{"hidden_size": 768, "n_experts": 16, "experts_per_token": 1, "balance_loss": 0.00233, "num_attention_heads": 36, "norm": "rmsnorm", "norm_place": "pre", "qk_norm": true, "init_std_qkv": 0.0213, "init_std_o": 0.0, "optimizer": "muon_variant", "batch_tokens": 65536}
Below are experts of layer 2 (counted from 0) of a mixture-of-experts language model. Rows are named router (the router's row for the expert), gate (a neuron's input weights, with its number), up (a neuron's input weights, with its number), down (a neuron's output weights, with its number) and show model dimensions 0-63. Each number is 50 + 12 x the weight over its row's rms, rounded and kept within 0 to 99.
Before each expert's rows: a language model's description of what the expert responds to; "gets" lists some tokens that make up at least twice as much of what it gets as of all text. This comes from a sample of Wikipedia text that the model never trained on. Tokens count by the router's weight.

# expert 13
It responds to: The space or first token after a colon or separator in infoboxes and tables, e.g. postal code: 91179, HDI: 0.807, Yes cells, month names.
gets: " ", " |", "2", " was", "-", "–"
router:69 61 39 64 47 37 62 62 48 38 47 42 62 62 34 37 51 33 60 61 53 62 64 44 34 32 60 61 52 38 65 67 30 63 66 59 32 52 41 38 60 47 43 56 37 61 38 48 64 60 43 48 39 37 67 39 46 63 34 35 38 37 36 40
gate0:75 51 41 52 42 50 52 50 32 41 61 40 43 56 55 44 54 38 40 49 62 47 51 41 54 66 69 50 55 43 36 43 47 48 27 47 53 59 55 52 62 38 71 48 44 43 28 45 35 29 68 46 49 58 47 51 61 47 67 59 53 73 49 61
up0:77 43 44 36 34 49 56 44 43 37 61 35 43 46 67 34 57 24 31 47 62 54 45 48 56 58 60 51 44 44 47 40 49 55 47 56 45 55 53 63 62 51 59 59 47 34 34 63 30 26 59 34 56 60 48 50 70 54 55 76 69 60 45 58
down0:50 30 49 42 50 65 46 34 24 55 44 42 76 52 59 73 38 60 81 58 55 62 67 61 55 51 40 72 49 54 56 56 42 56 56 47 47 62 67 51 61 50 37 44 29 29 63 50 57 64 42 57 51 66 28 21 48 57 39 50 53 45 43 67
gate1:40 36 53 48 53 70 54 65 25 48 13 45 49 34 36 53 52 37 55 39 72 38 47 71 51 46 57 34 51 50 48 37 56 40 51 88 42 47 67 40 47 45 46 30 51 37 26 60 51 41 65 52 45 55 46 65 44 41 63 53 50 69 70 49
up1:43 47 48 55 50 64 50 63 25 56 37 67 38 47 54 63 33 25 55 58 69 41 43 68 57 54 43 37 39 56 61 55 66 38 71 60 44 46 60 36 30 55 39 34 55 55 34 49 56 45 55 48 53 58 45 47 39 46 53 31 44 44 70 58
down1:52 69 43 52 47 47 55 54 44 63 49 45 40 35 52 65 42 30 48 62 51 53 28 45 54 44 69 23 47 52 52 69 58 56 28 55 35 66 57 42 39 66 73 27 34 47 36 51 30 55 40 68 54 64 52 57 65 53 39 27 62 50 47 50
gate2:66 45 55 57 49 66 73 66 24 48 60 58 54 57 45 45 47 53 32 56 44 51 42 41 51 60 44 53 48 62 47 58 63 37 68 28 44 49 62 52 36 54 64 56 66 43 34 37 48 32 40 59 49 55 69 50 69 56 52 52 62 66 44 57
up2:49 30 63 53 47 54 54 54 55 48 52 66 49 55 69 38 40 47 44 50 62 54 28 59 54 60 37 60 48 48 56 70 41 57 68 45 29 31 61 53 31 62 73 36 62 25 66 65 56 29 59 45 37 51 53 49 50 52 61 48 45 47 66 56
down2:46 46 51 58 31 47 39 42 56 31 59 49 52 40 65 49 61 34 55 58 48 69 51 46 43 18 45 37 52 65 41 54 58 77 42 69 68 27 59 65 56 29 57 41 52 44 50 51 47 52 46 20 39 62 50 44 50 73 50 35 57 25 54 65
gate3:56 45 52 60 31 33 80 66 39 62 44 50 33 37 76 38 42 57 59 42 48 82 59 53 49 44 65 41 61 56 50 67 38 24 51 46 44 60 67 71 56 61 64 28 52 57 54 60 45 53 59 46 53 34 57 49 72 40 38 46 52 50 53 50
up3:56 59 52 53 39 42 54 62 47 73 56 72 44 54 49 16 54 45 50 31 49 48 53 47 49 33 63 50 60 62 53 64 43 33 64 45 57 52 57 60 42 52 56 40 29 36 69 56 31 64 55 60 57 46 41 49 39 34 62 63 34 64 37 43
down3:50 52 57 38 57 68 27 50 21 72 46 43 53 68 54 41 38 68 61 76 42 54 60 42 52 46 63 66 51 43 55 26 42 64 73 42 60 53 45 47 53 49 45 43 60 65 53 58 33 54 55 37 71 39 53 46 30 62 21 54 92 42 47 37
gate4:57 50 48 25 59 67 67 57 57 22 53 42 52 57 61 46 41 45 56 63 46 43 37 52 43 70 42 62 54 51 33 37 41 29 47 38 58 33 49 75 40 60 76 37 64 36 51 54 50 44 63 38 47 37 63 27 42 26 50 41 28 31 62 60
up4:45 37 53 39 42 61 47 42 38 48 43 56 79 56 56 62 54 42 32 61 47 60 59 60 31 51 46 80 49 54 52 58 47 34 43 52 36 43 40 48 47 54 62 38 53 44 63 53 57 28 57 69 58 47 42 45 43 15 44 50 22 54 56 55
down4:20 59 60 47 59 47 50 51 47 76 40 47 51 45 31 39 69 50 58 44 64 42 44 59 74 80 31 70 50 76 68 59 44 64 60 44 22 29 55 51 38 65 43 53 59 48 69 51 39 67 48 39 25 51 68 46 45 68 30 36 49 74 40 48
gate5:64 34 45 55 57 54 72 54 37 45 60 57 57 55 42 54 46 29 44 56 42 24 53 59 69 64 33 51 43 60 28 43 27 49 45 47 44 43 35 50 25 64 46 52 83 34 51 50 55 46 56 38 57 44 56 49 62 60 58 39 33 55 43 45
up5:55 52 44 40 46 35 57 63 28 43 61 68 35 61 61 37 57 42 22 53 43 27 59 59 60 62 45 52 23 55 42 48 41 42 66 55 46 41 48 46 37 53 60 49 73 45 66 59 50 48 59 39 65 52 56 43 63 40 66 48 26 68 51 40
down5:48 52 60 40 46 38 50 54 59 58 26 51 51 61 49 54 46 62 30 60 39 32 59 66 54 37 37 41 43 67 80 75 45 36 46 54 69 58 54 46 53 34 57 59 55 62 35 57 35 71 41 71 48 62 43 61 47 52 20 36 49 45 46 47
gate6:45 47 38 44 34 27 48 27 36 57 52 56 46 45 59 65 42 47 28 51 80 51 58 63 56 44 64 50 55 59 42 32 61 87 57 68 61 48 40 44 33 39 25 59 59 71 41 40 56 40 25 42 45 39 48 49 52 47 49 60 34 70 26 65
up6:34 44 41 40 44 61 44 38 42 67 49 63 33 65 47 47 55 26 59 63 70 49 60 58 45 49 59 71 27 75 52 37 52 56 69 51 60 62 38 36 42 27 34 55 51 68 38 48 41 56 52 69 42 48 33 56 58 57 37 68 44 49 49 52
down6:58 74 34 52 51 71 48 30 48 49 51 67 47 64 31 71 37 52 35 47 69 57 52 36 66 43 60 19 64 51 47 66 41 53 46 39 57 31 63 63 33 52 45 47 55 55 67 64 61 65 45 43 59 29 30 49 41 64 34 34 56 51 57 35
gate7:44 35 77 36 67 52 37 64 53 51 43 65 58 67 53 69 46 65 46 37 57 39 41 51 51 48 42 36 47 58 23 61 50 53 52 51 47 31 63 28 46 45 52 39 62 55 50 42 37 75 59 59 68 47 61 55 53 39 70 58 34 60 55 42
up7:40 41 87 50 70 31 61 61 50 62 43 57 74 65 53 55 52 57 15 44 56 63 40 41 66 43 58 45 59 61 30 52 43 50 50 65 44 25 65 32 57 34 47 38 55 41 53 44 43 53 62 51 58 33 74 39 76 40 49 52 24 50 58 49
down7:62 52 57 53 64 62 42 51 56 65 72 42 55 29 18 39 45 55 25 74 71 77 59 46 22 75 54 44 64 67 40 53 39 54 44 42 55 44 61 58 34 43 56 36 57 49 61 36 49 52 49 57 24 47 58 46 56 33 48 33 36 42 63 12
gate8:59 36 66 44 35 70 68 33 75 69 55 53 49 45 33 38 48 67 38 44 55 69 36 51 52 52 50 32 66 46 60 49 71 60 49 53 50 39 48 61 65 53 56 47 60 47 40 42 24 22 55 48 59 48 42 47 52 10 66 70 45 60 65 68
up8:47 54 64 53 38 69 65 57 63 49 46 48 36 62 55 35 55 53 38 58 32 51 63 49 45 36 49 46 55 60 53 50 61 43 26 59 31 38 36 63 79 63 53 58 52 37 45 47 32 39 66 50 46 46 52 38 57 52 68 90 41 57 55 81
down8:42 54 52 59 74 38 56 70 44 62 57 32 45 66 45 54 55 49 53 56 34 46 61 71 40 45 43 68 34 46 61 63 55 47 52 54 60 25 31 53 61 62 46 44 68 69 63 42 42 48 68 32 31 44 58 57 62 59 26 31 66 40 47 45
gate9:40 36 46 53 57 37 47 60 38 45 78 63 50 62 47 42 31 67 51 50 29 38 57 73 36 62 52 44 50 70 43 37 58 51 53 53 66 50 56 70 52 59 71 64 43 39 53 33 54 47 47 68 48 48 50 72 51 38 43 47 48 52 61 39
up9:49 31 49 74 63 43 30 55 46 57 70 60 50 59 56 50 40 61 48 60 44 27 38 41 57 64 50 60 40 68 27 47 60 56 53 47 46 48 63 66 37 34 77 61 38 33 49 29 62 54 45 73 49 39 51 59 55 50 43 48 33 32 60 54
down9:41 74 41 57 36 30 60 47 44 30 30 34 43 53 43 36 45 68 44 46 38 76 49 60 61 38 75 56 52 50 57 58 38 46 87 52 53 53 53 49 51 63 77 57 57 40 44 55 14 56 40 57 28 30 67 31 59 58 44 38 62 53 49 50
gate10:56 47 44 48 49 52 84 42 58 39 61 59 38 37 50 35 51 50 49 51 44 40 43 39 60 58 54 59 65 46 50 61 45 55 68 48 32 55 57 59 28 23 37 54 52 40 65 46 52 18 48 56 70 55 51 53 59 14 56 65 64 54 54 34
up10:45 38 61 46 34 55 56 53 47 56 61 54 41 41 66 30 73 79 47 40 45 64 57 53 45 55 52 63 56 45 56 52 47 37 56 59 49 41 57 45 48 41 37 51 68 54 56 54 37 48 57 43 59 49 57 55 66 26 52 66 64 44 60 44
down10:66 32 54 79 42 52 64 49 61 13 44 43 51 68 40 67 69 45 57 46 62 43 57 54 50 81 42 31 61 65 68 46 72 46 53 73 61 57 64 34 46 53 22 54 72 66 65 41 63 64 55 35 60 53 42 64 57 38 22 63 57 52 48 47

# expert 15
It responds to: Commas, semicolons and clause-introducing words like that, which, when, where, while, e.g. "However," or "team, which".
gets: ",", " that", " which", ";", "),", " there"
router:40 68 36 65 66 45 59 77 65 49 44 59 74 41 49 53 29 33 62 60 51 64 46 33 44 63 40 64 74 40 54 55 37 71 38 52 57 38 39 38 58 39 37 65 55 60 34 44 42 60 30 57 49 53 53 67 37 58 48 50 56 46 53 41
gate0:60 46 41 51 54 41 36 44 40 29 66 53 46 54 71 60 58 79 54 43 69 56 47 24 49 71 64 50 51 56 51 42 42 37 45 44 27 52 55 56 46 35 47 55 42 39 42 46 36 41 54 67 45 39 44 63 54 46 39 41 68 64 48 54
up0:57 42 42 51 50 35 27 46 46 45 40 47 55 45 65 57 55 52 48 43 70 66 40 36 51 53 68 50 39 63 56 39 42 35 59 47 38 54 62 48 41 48 48 59 38 38 45 58 32 37 54 70 49 50 57 56 42 58 41 45 73 55 54 66
down0:57 42 67 50 42 62 40 30 51 54 66 54 78 50 65 39 48 47 50 38 42 70 27 40 34 55 60 64 71 57 47 50 47 63 52 49 49 42 48 51 32 51 67 67 43 46 37 58 40 48 48 39 39 47 40 48 59 40 50 49 47 59 43 60
gate1:35 47 53 48 46 48 38 58 33 38 23 44 28 49 39 45 70 44 46 52 37 47 18 58 45 41 61 55 48 51 56 40 62 43 52 47 35 58 64 50 59 43 60 44 57 47 18 50 44 33 29 65 43 45 40 51 53 47 40 30 33 54 61 64
up1:44 63 51 60 60 50 36 63 40 52 28 58 20 50 42 54 53 59 55 50 40 36 06 58 50 47 54 62 42 50 61 42 51 47 65 43 33 56 54 55 48 45 55 49 53 39 31 42 37 43 31 63 38 42 34 46 60 49 36 21 35 51 64 66
down1:49 67 57 33 44 56 43 66 39 57 48 42 49 58 27 55 33 31 65 48 50 39 50 40 50 40 45 48 23 50 52 52 66 52 67 60 35 24 55 34 37 54 77 51 40 59 51 76 44 63 63 66 62 36 63 56 50 67 56 42 58 49 44 50
gate2:57 45 45 59 41 57 44 58 28 36 58 66 52 54 65 61 53 52 56 50 30 52 29 35 49 64 53 73 43 66 49 54 44 57 45 51 45 59 60 68 34 48 59 41 69 38 68 51 28 46 57 48 61 35 61 51 64 63 57 51 44 64 56 54
up2:42 36 54 60 44 49 40 70 57 38 62 68 47 48 67 48 37 36 53 36 41 53 19 38 49 62 45 76 50 68 40 60 46 53 41 44 51 57 55 49 35 54 65 41 55 25 63 48 31 35 64 41 70 27 55 36 50 75 48 50 40 47 63 49
down2:57 60 66 56 49 28 37 46 66 38 80 73 43 43 74 36 74 40 67 47 46 53 34 54 57 37 45 37 73 52 50 31 66 69 59 38 55 20 43 61 45 43 63 43 68 45 67 47 49 32 58 61 56 24 65 61 43 60 41 37 59 49 54 62
gate3:77 50 64 63 32 36 84 59 52 63 55 40 28 43 53 50 32 64 49 45 59 55 44 45 61 56 51 52 64 52 54 62 55 39 55 40 53 38 58 46 63 39 54 31 52 76 52 54 55 63 44 49 50 34 42 37 35 49 21 33 61 66 52 33
up3:58 61 43 61 42 38 61 55 42 67 39 44 57 49 56 40 52 73 43 49 54 50 39 51 59 39 54 45 69 56 62 79 67 35 79 52 46 41 54 52 71 56 63 43 49 64 58 59 52 65 50 47 59 37 33 30 44 41 44 32 63 60 40 38
down3:60 48 32 61 58 65 40 55 19 72 43 55 75 73 61 31 64 48 61 44 49 71 60 41 55 51 51 47 44 67 50 53 62 73 66 53 61 72 68 59 58 43 52 68 59 68 35 59 54 37 59 65 53 55 48 48 22 66 51 20 78 49 29 47
gate4:49 68 53 34 38 47 57 60 45 54 40 43 79 58 63 83 51 40 49 59 61 33 60 50 48 62 63 67 50 47 40 32 30 73 30 48 38 52 46 59 61 47 63 59 51 54 62 48 36 41 57 52 29 60 50 38 39 53 39 44 54 54 64 57
up4:51 60 75 36 53 68 49 60 38 31 67 49 64 43 67 74 53 38 48 43 47 47 56 55 55 75 75 57 55 38 47 43 49 62 60 46 39 51 50 39 69 47 57 57 55 50 58 42 26 24 54 52 42 45 46 48 41 53 42 54 43 55 55 56
down4:42 37 77 40 55 60 58 54 63 59 25 49 55 43 60 39 24 60 53 44 61 45 45 45 61 53 45 70 52 79 55 41 57 66 40 51 43 55 26 48 52 51 45 36 65 46 53 62 32 59 35 50 47 54 69 48 45 40 62 53 53 55 39 21
gate5:33 58 62 50 38 41 59 65 54 27 60 64 59 27 49 41 51 47 45 46 64 36 39 64 63 49 38 43 69 61 46 42 37 45 40 58 57 40 61 45 50 37 31 58 59 61 48 42 51 39 64 42 62 51 52 43 68 44 61 71 33 53 38 42
up5:54 57 62 33 39 51 36 60 49 24 57 49 52 33 69 27 61 60 49 47 57 33 52 70 67 46 49 51 49 51 48 47 42 45 59 61 77 38 53 55 45 35 39 57 43 75 51 48 53 58 57 40 41 58 54 45 51 42 43 69 31 49 43 37
down5:53 54 64 50 40 34 57 82 31 30 46 51 58 59 63 44 42 73 23 34 52 33 53 62 66 20 20 74 56 49 58 35 55 55 50 61 67 50 53 54 49 46 29 49 43 42 39 59 44 60 46 56 37 44 37 42 58 52 26 26 52 47 53 45
gate6:41 64 29 52 39 40 21 51 58 45 52 72 55 62 54 61 54 22 40 54 55 51 79 54 55 43 46 61 55 59 55 61 58 60 49 49 65 50 53 51 58 64 24 47 44 40 70 27 49 43 47 38 24 39 57 47 57 46 52 42 51 65 48 34
up6:49 59 39 35 39 58 47 58 48 37 65 64 58 61 61 52 52 28 52 59 63 54 72 52 58 43 54 63 38 68 58 66 57 49 64 51 57 45 47 58 52 39 46 33 44 60 66 35 31 43 41 45 17 53 43 43 42 63 51 31 44 59 54 31
down6:39 50 33 33 40 34 50 42 45 56 48 63 41 61 66 65 37 28 68 28 52 46 67 29 55 39 49 48 64 50 47 46 44 47 45 51 37 33 41 61 73 45 50 66 44 40 63 49 48 39 61 50 56 23 46 57 38 57 47 42 42 49 52 43
gate7:47 48 84 44 35 68 46 52 51 32 57 62 63 60 49 42 42 49 53 23 57 52 55 51 64 61 55 55 49 46 37 72 19 40 65 50 42 48 39 42 38 39 25 51 49 55 60 67 42 48 68 46 49 50 59 51 45 44 70 37 41 66 52 44
up7:44 41 74 39 41 57 47 50 44 45 62 66 67 57 60 24 41 48 44 31 41 53 51 52 67 52 64 60 53 57 54 54 30 46 63 56 41 47 40 42 41 26 44 62 68 38 47 77 44 48 69 57 42 53 76 53 69 47 77 45 31 45 31 50
down7:68 50 29 40 32 71 50 38 46 35 65 49 43 52 44 58 56 51 37 62 66 58 45 33 55 42 42 42 46 52 58 56 54 56 34 61 37 50 61 68 72 33 61 46 51 66 48 29 42 69 48 29 39 59 52 38 48 46 35 47 41 51 63 41
gate8:63 41 67 37 55 48 57 43 61 62 46 58 61 53 37 56 28 39 42 49 48 52 48 17 51 65 46 57 50 42 35 65 46 49 33 56 40 47 47 63 60 58 46 57 56 46 42 42 48 64 67 54 52 52 48 41 43 35 52 59 58 83 68 40
up8:65 37 67 37 51 40 65 54 68 74 53 55 55 68 57 51 27 41 55 59 37 43 36 51 45 66 57 65 56 49 42 72 66 47 29 42 48 21 32 65 61 80 51 61 53 63 24 65 55 67 50 48 39 54 65 31 57 41 60 71 57 78 74 54
down8:44 52 62 62 71 57 64 57 41 52 25 50 69 64 65 36 51 45 41 46 59 45 39 64 47 45 44 64 48 45 44 47 44 46 60 72 34 29 41 70 60 59 45 48 37 57 74 65 34 59 60 40 59 53 60 23 30 28 27 52 55 52 42 48
gate9:52 63 16 77 52 43 66 57 41 49 42 59 54 62 49 51 53 64 48 38 54 46 59 48 40 62 75 53 43 71 48 45 60 52 50 57 57 54 46 70 37 58 61 58 69 56 45 36 58 49 41 52 58 57 60 50 41 49 48 48 27 39 75 50
up9:49 70 21 77 58 40 47 58 47 59 34 54 46 59 48 49 66 66 51 44 47 29 64 29 49 72 72 58 50 60 55 41 49 57 51 49 62 56 39 56 42 60 62 59 53 60 64 47 59 62 30 53 58 69 55 47 40 49 49 41 34 34 58 46
down9:60 63 42 73 50 18 59 41 61 56 41 48 57 42 67 45 58 60 35 67 34 56 61 44 53 51 61 54 32 62 65 35 46 35 69 68 67 66 63 41 71 63 69 53 54 43 58 50 32 33 53 28 51 46 51 56 51 52 39 43 58 44 42 52
gate10:48 52 45 53 59 41 53 37 66 45 66 42 47 38 43 37 42 38 35 58 51 43 59 24 50 40 51 55 50 52 63 31 53 43 58 58 34 54 31 75 44 42 51 18 39 40 45 59 38 35 41 47 79 56 52 43 57 46 54 51 67 50 45 54
up10:55 48 37 61 61 47 54 38 78 60 69 41 52 34 51 28 36 48 50 57 49 43 58 31 61 42 48 59 48 61 56 41 58 43 56 62 32 44 25 75 36 44 49 35 36 44 55 61 46 36 51 54 65 48 55 43 63 41 46 54 64 48 47 55
down10:23 54 24 54 33 36 73 45 55 49 47 40 42 59 26 47 52 73 52 47 53 29 73 52 59 54 35 39 59 57 54 57 52 36 41 69 50 31 69 51 52 53 39 46 66 57 30 46 61 50 42 52 72 45 56 61 60 54 52 73 57 40 65 43

# expert 8
It responds to: Articles and possessives (the, The, a, his, its, their, this), often starting an article's opening sentence, as in "The 1990".
gets: " the", " The", "The", " a", " his", " its"
router:42 53 30 46 43 51 50 41 37 71 58 39 62 61 41 31 41 20 49 69 35 53 45 39 39 31 76 50 70 31 58 57 71 39 72 58 45 65 41 49 60 58 47 50 58 59 43 65 59 63 40 51 43 52 65 50 35 53 37 38 42 35 62 38
gate0:49 44 44 46 35 49 55 52 61 37 66 41 75 54 51 54 62 68 47 45 60 45 59 56 51 48 53 57 49 44 21 51 32 50 19 30 47 38 47 45 44 64 52 51 36 52 57 37 44 47 50 49 42 55 38 46 44 25 31 40 53 72 60 51
up0:55 38 55 51 48 51 38 42 55 41 62 37 79 56 55 52 62 55 50 58 54 58 55 44 49 41 42 59 37 51 46 60 48 34 31 43 47 44 45 43 39 53 51 49 50 19 46 46 35 32 56 44 46 61 58 50 59 37 38 75 58 45 54 55
down0:44 19 66 53 42 46 50 43 15 61 59 52 72 55 65 50 53 65 46 66 36 62 36 22 43 58 55 65 55 48 70 61 69 57 60 79 70 45 39 56 46 24 58 60 67 30 37 72 49 49 63 62 41 44 44 33 59 44 40 40 45 34 77 83
gate1:42 42 58 63 45 55 17 68 35 36 37 16 51 49 33 49 60 49 54 60 64 44 38 50 49 41 53 62 65 57 69 32 60 48 48 53 47 77 43 44 59 37 64 39 58 59 33 47 59 42 54 42 25 70 49 56 36 39 50 48 28 56 61 56
up1:55 50 63 57 49 46 25 71 44 38 47 51 47 57 44 54 40 54 55 56 62 45 40 47 50 48 44 61 53 54 75 25 67 42 52 33 53 82 52 61 54 40 59 36 69 57 37 48 59 38 50 46 23 67 44 51 45 30 46 50 44 44 66 58
down1:48 56 56 34 34 50 61 44 53 49 55 65 45 58 49 49 18 29 71 42 35 41 55 38 29 42 50 24 54 54 66 50 64 61 42 52 42 45 41 54 38 59 50 47 46 38 34 45 42 62 59 60 53 34 60 47 67 56 57 62 53 48 43 59
gate2:63 30 47 58 48 47 43 61 38 56 74 54 40 44 54 48 29 50 49 51 37 68 51 43 51 80 49 55 66 67 50 76 75 48 59 42 44 47 60 59 47 56 44 56 63 58 52 39 25 66 43 46 50 41 65 52 40 42 27 48 54 63 55 55
up2:47 35 62 59 42 45 49 71 55 48 70 55 38 52 52 34 29 38 47 38 37 65 29 62 52 75 51 56 74 48 39 66 53 51 43 55 41 44 42 49 48 61 56 45 67 44 50 64 38 49 57 33 63 30 57 44 42 40 27 26 60 51 51 61
down2:53 63 41 60 43 42 59 54 71 29 77 51 28 34 58 42 59 36 53 35 63 51 50 61 61 45 44 51 60 55 63 36 51 62 41 58 70 42 54 51 63 47 52 43 38 43 52 57 42 35 62 56 57 64 56 48 62 60 35 36 56 51 51 72
gate3:35 65 38 65 40 39 59 68 35 59 65 48 49 53 66 49 39 76 75 43 66 57 53 34 40 47 51 37 66 72 52 71 64 41 46 68 40 56 70 45 58 50 27 50 60 55 37 49 53 44 51 25 52 44 62 43 24 38 37 62 44 78 41 46
up3:40 63 41 71 34 49 52 50 35 67 57 51 54 53 51 44 42 66 71 39 50 59 51 46 43 43 51 41 70 60 51 77 64 30 57 63 42 54 60 40 58 46 33 45 36 50 44 59 53 34 54 36 61 50 65 55 36 35 46 62 41 76 34 49
down3:36 57 30 54 43 52 40 40 26 50 57 63 55 52 53 54 44 31 71 45 48 38 74 45 52 48 53 37 56 69 50 55 59 52 49 59 61 48 63 43 63 40 57 50 38 73 56 50 43 57 79 39 48 50 57 34 08 68 61 42 60 47 26 53
gate4:64 61 52 23 43 48 74 36 61 43 37 57 61 69 94 69 46 39 49 62 53 44 38 54 51 72 30 60 53 55 38 38 23 63 40 46 59 56 47 85 63 70 48 57 46 42 51 50 52 59 56 59 26 54 40 39 47 47 48 47 55 41 68 45
up4:59 60 76 31 36 65 57 42 46 56 57 48 63 50 70 70 60 43 64 59 56 56 32 62 57 83 48 58 49 51 44 43 35 63 45 53 58 62 37 57 60 60 49 51 47 52 53 64 46 53 57 65 49 55 43 41 53 44 45 43 43 41 44 45
down4:51 51 89 48 44 64 62 45 65 48 24 54 42 55 27 38 67 67 62 43 35 56 44 53 63 73 29 70 64 46 60 37 58 64 64 49 56 36 41 41 51 54 35 44 54 48 57 77 42 53 36 66 63 62 71 40 45 43 40 52 48 47 41 34
gate5:35 38 48 72 41 43 66 75 47 44 72 54 50 37 48 33 45 63 46 50 67 27 44 55 47 49 36 60 28 45 24 34 38 51 54 30 61 43 49 63 64 52 23 60 48 53 69 35 62 30 58 45 80 39 62 47 44 32 45 53 52 42 35 49
up5:52 41 49 58 44 28 56 61 56 35 68 41 51 38 61 35 50 66 41 58 55 32 63 75 65 45 43 73 33 42 41 41 46 52 67 55 66 44 44 47 56 47 29 59 33 69 62 49 66 35 69 41 63 56 67 41 34 36 52 55 41 40 43 58
down5:55 75 37 50 42 44 40 78 45 59 52 41 61 52 63 56 52 45 41 59 51 57 62 56 74 47 34 54 54 68 59 42 49 36 55 56 95 60 45 47 48 38 55 31 43 40 39 67 37 63 51 55 47 64 34 54 48 64 47 23 63 58 70 40
gate6:57 51 25 51 48 52 42 49 47 50 51 64 53 60 54 54 41 33 54 49 57 35 51 68 42 37 56 44 50 84 55 48 50 61 47 31 49 58 52 59 54 53 00 46 42 65 56 41 48 34 32 48 52 34 44 56 64 47 43 42 42 44 42 40
up6:55 35 28 31 38 70 53 53 50 40 65 67 56 54 49 43 44 44 65 54 52 47 62 62 44 44 46 49 51 89 55 50 62 47 67 36 44 34 47 39 48 55 25 42 43 57 54 36 49 31 33 46 58 37 31 54 38 56 36 33 44 44 49 44
down6:56 43 64 66 42 57 41 48 57 35 38 49 49 66 48 59 32 30 55 40 40 57 61 24 58 58 56 28 70 50 55 64 40 39 51 47 51 49 44 55 44 58 40 60 21 27 64 69 35 44 54 42 43 24 50 42 39 66 28 58 60 48 56 54
gate7:51 25 56 51 37 40 62 48 49 39 62 51 46 34 32 58 69 69 47 49 69 44 54 42 68 57 30 52 58 42 37 62 25 37 46 47 44 46 65 28 33 33 48 42 48 38 50 29 28 60 54 54 45 66 39 55 63 43 56 61 46 43 35 45
up7:46 45 59 43 38 38 63 53 48 47 66 49 31 47 54 48 54 67 39 53 62 51 42 47 49 54 37 64 59 54 48 62 28 53 32 49 43 42 62 38 40 24 53 41 59 17 47 46 37 64 61 53 42 47 50 51 54 48 61 56 40 35 24 43
down7:59 66 32 44 28 70 61 34 61 58 51 45 24 49 08 53 56 41 57 68 81 71 47 41 31 55 53 61 48 44 42 58 41 30 43 54 43 30 63 57 57 45 60 38 44 23 43 41 52 69 60 24 32 52 59 56 50 55 43 46 56 39 49 51
gate8:53 40 58 42 44 74 68 59 61 62 52 52 56 46 44 55 61 62 36 48 35 62 44 35 36 60 47 68 47 33 48 56 36 54 30 39 54 43 70 58 58 42 50 58 56 54 24 28 34 37 80 43 50 63 51 41 65 31 84 51 68 61 63 44
up8:51 47 66 33 35 43 57 57 64 61 55 59 49 53 43 35 44 51 43 54 35 48 46 53 57 52 35 64 33 66 42 67 57 47 32 48 30 36 67 51 62 57 53 57 53 56 23 30 43 54 66 35 50 48 57 14 42 45 69 60 53 48 69 74
down8:52 38 64 46 70 41 63 60 59 64 29 54 56 66 55 42 48 44 45 51 58 65 33 73 54 27 43 52 37 57 55 57 53 63 30 50 30 20 31 67 80 75 45 49 40 61 44 37 51 49 58 36 51 64 46 28 44 50 34 48 64 37 63 48
gate9:52 58 43 65 55 48 53 55 54 67 43 59 45 65 42 39 60 45 29 40 54 67 44 56 35 44 50 70 28 72 38 64 42 41 51 50 58 30 56 50 48 63 64 52 46 39 41 49 50 57 49 53 53 36 46 51 48 53 50 38 49 28 34 43
up9:55 70 45 68 60 44 39 57 65 77 38 48 48 51 46 42 62 54 25 56 55 57 38 47 47 52 51 76 42 54 34 51 34 52 50 43 61 43 58 34 47 46 58 47 32 38 68 52 42 51 45 51 60 40 62 54 47 49 47 31 62 33 43 54
down9:49 50 68 58 37 50 37 44 67 64 72 41 57 45 61 52 48 59 42 47 46 61 54 52 61 29 64 47 46 48 64 52 48 36 57 51 50 54 65 31 58 51 58 42 64 24 61 39 21 49 50 39 69 37 44 34 30 35 48 61 47 35 57 65
gate10:64 37 47 61 57 28 51 50 59 51 60 40 29 41 43 69 39 38 30 53 55 39 47 20 46 40 57 63 53 66 55 43 63 51 78 45 42 31 44 51 46 41 40 34 57 62 57 50 45 35 43 47 83 52 71 52 53 38 63 42 64 44 37 62
up10:63 27 41 54 63 27 43 55 57 42 65 40 37 34 44 66 29 41 26 55 48 28 49 34 56 53 51 59 57 63 55 38 74 42 67 52 36 24 37 51 39 43 35 32 49 65 59 59 44 49 53 51 78 47 67 49 61 38 59 37 56 43 54 64
down10:56 50 33 70 41 33 57 59 54 32 39 59 61 54 40 47 45 54 49 48 66 49 58 37 49 62 39 28 51 60 71 38 46 54 48 62 46 39 65 53 57 28 24 49 51 52 23 61 41 50 60 58 46 40 40 58 36 27 40 76 53 38 68 46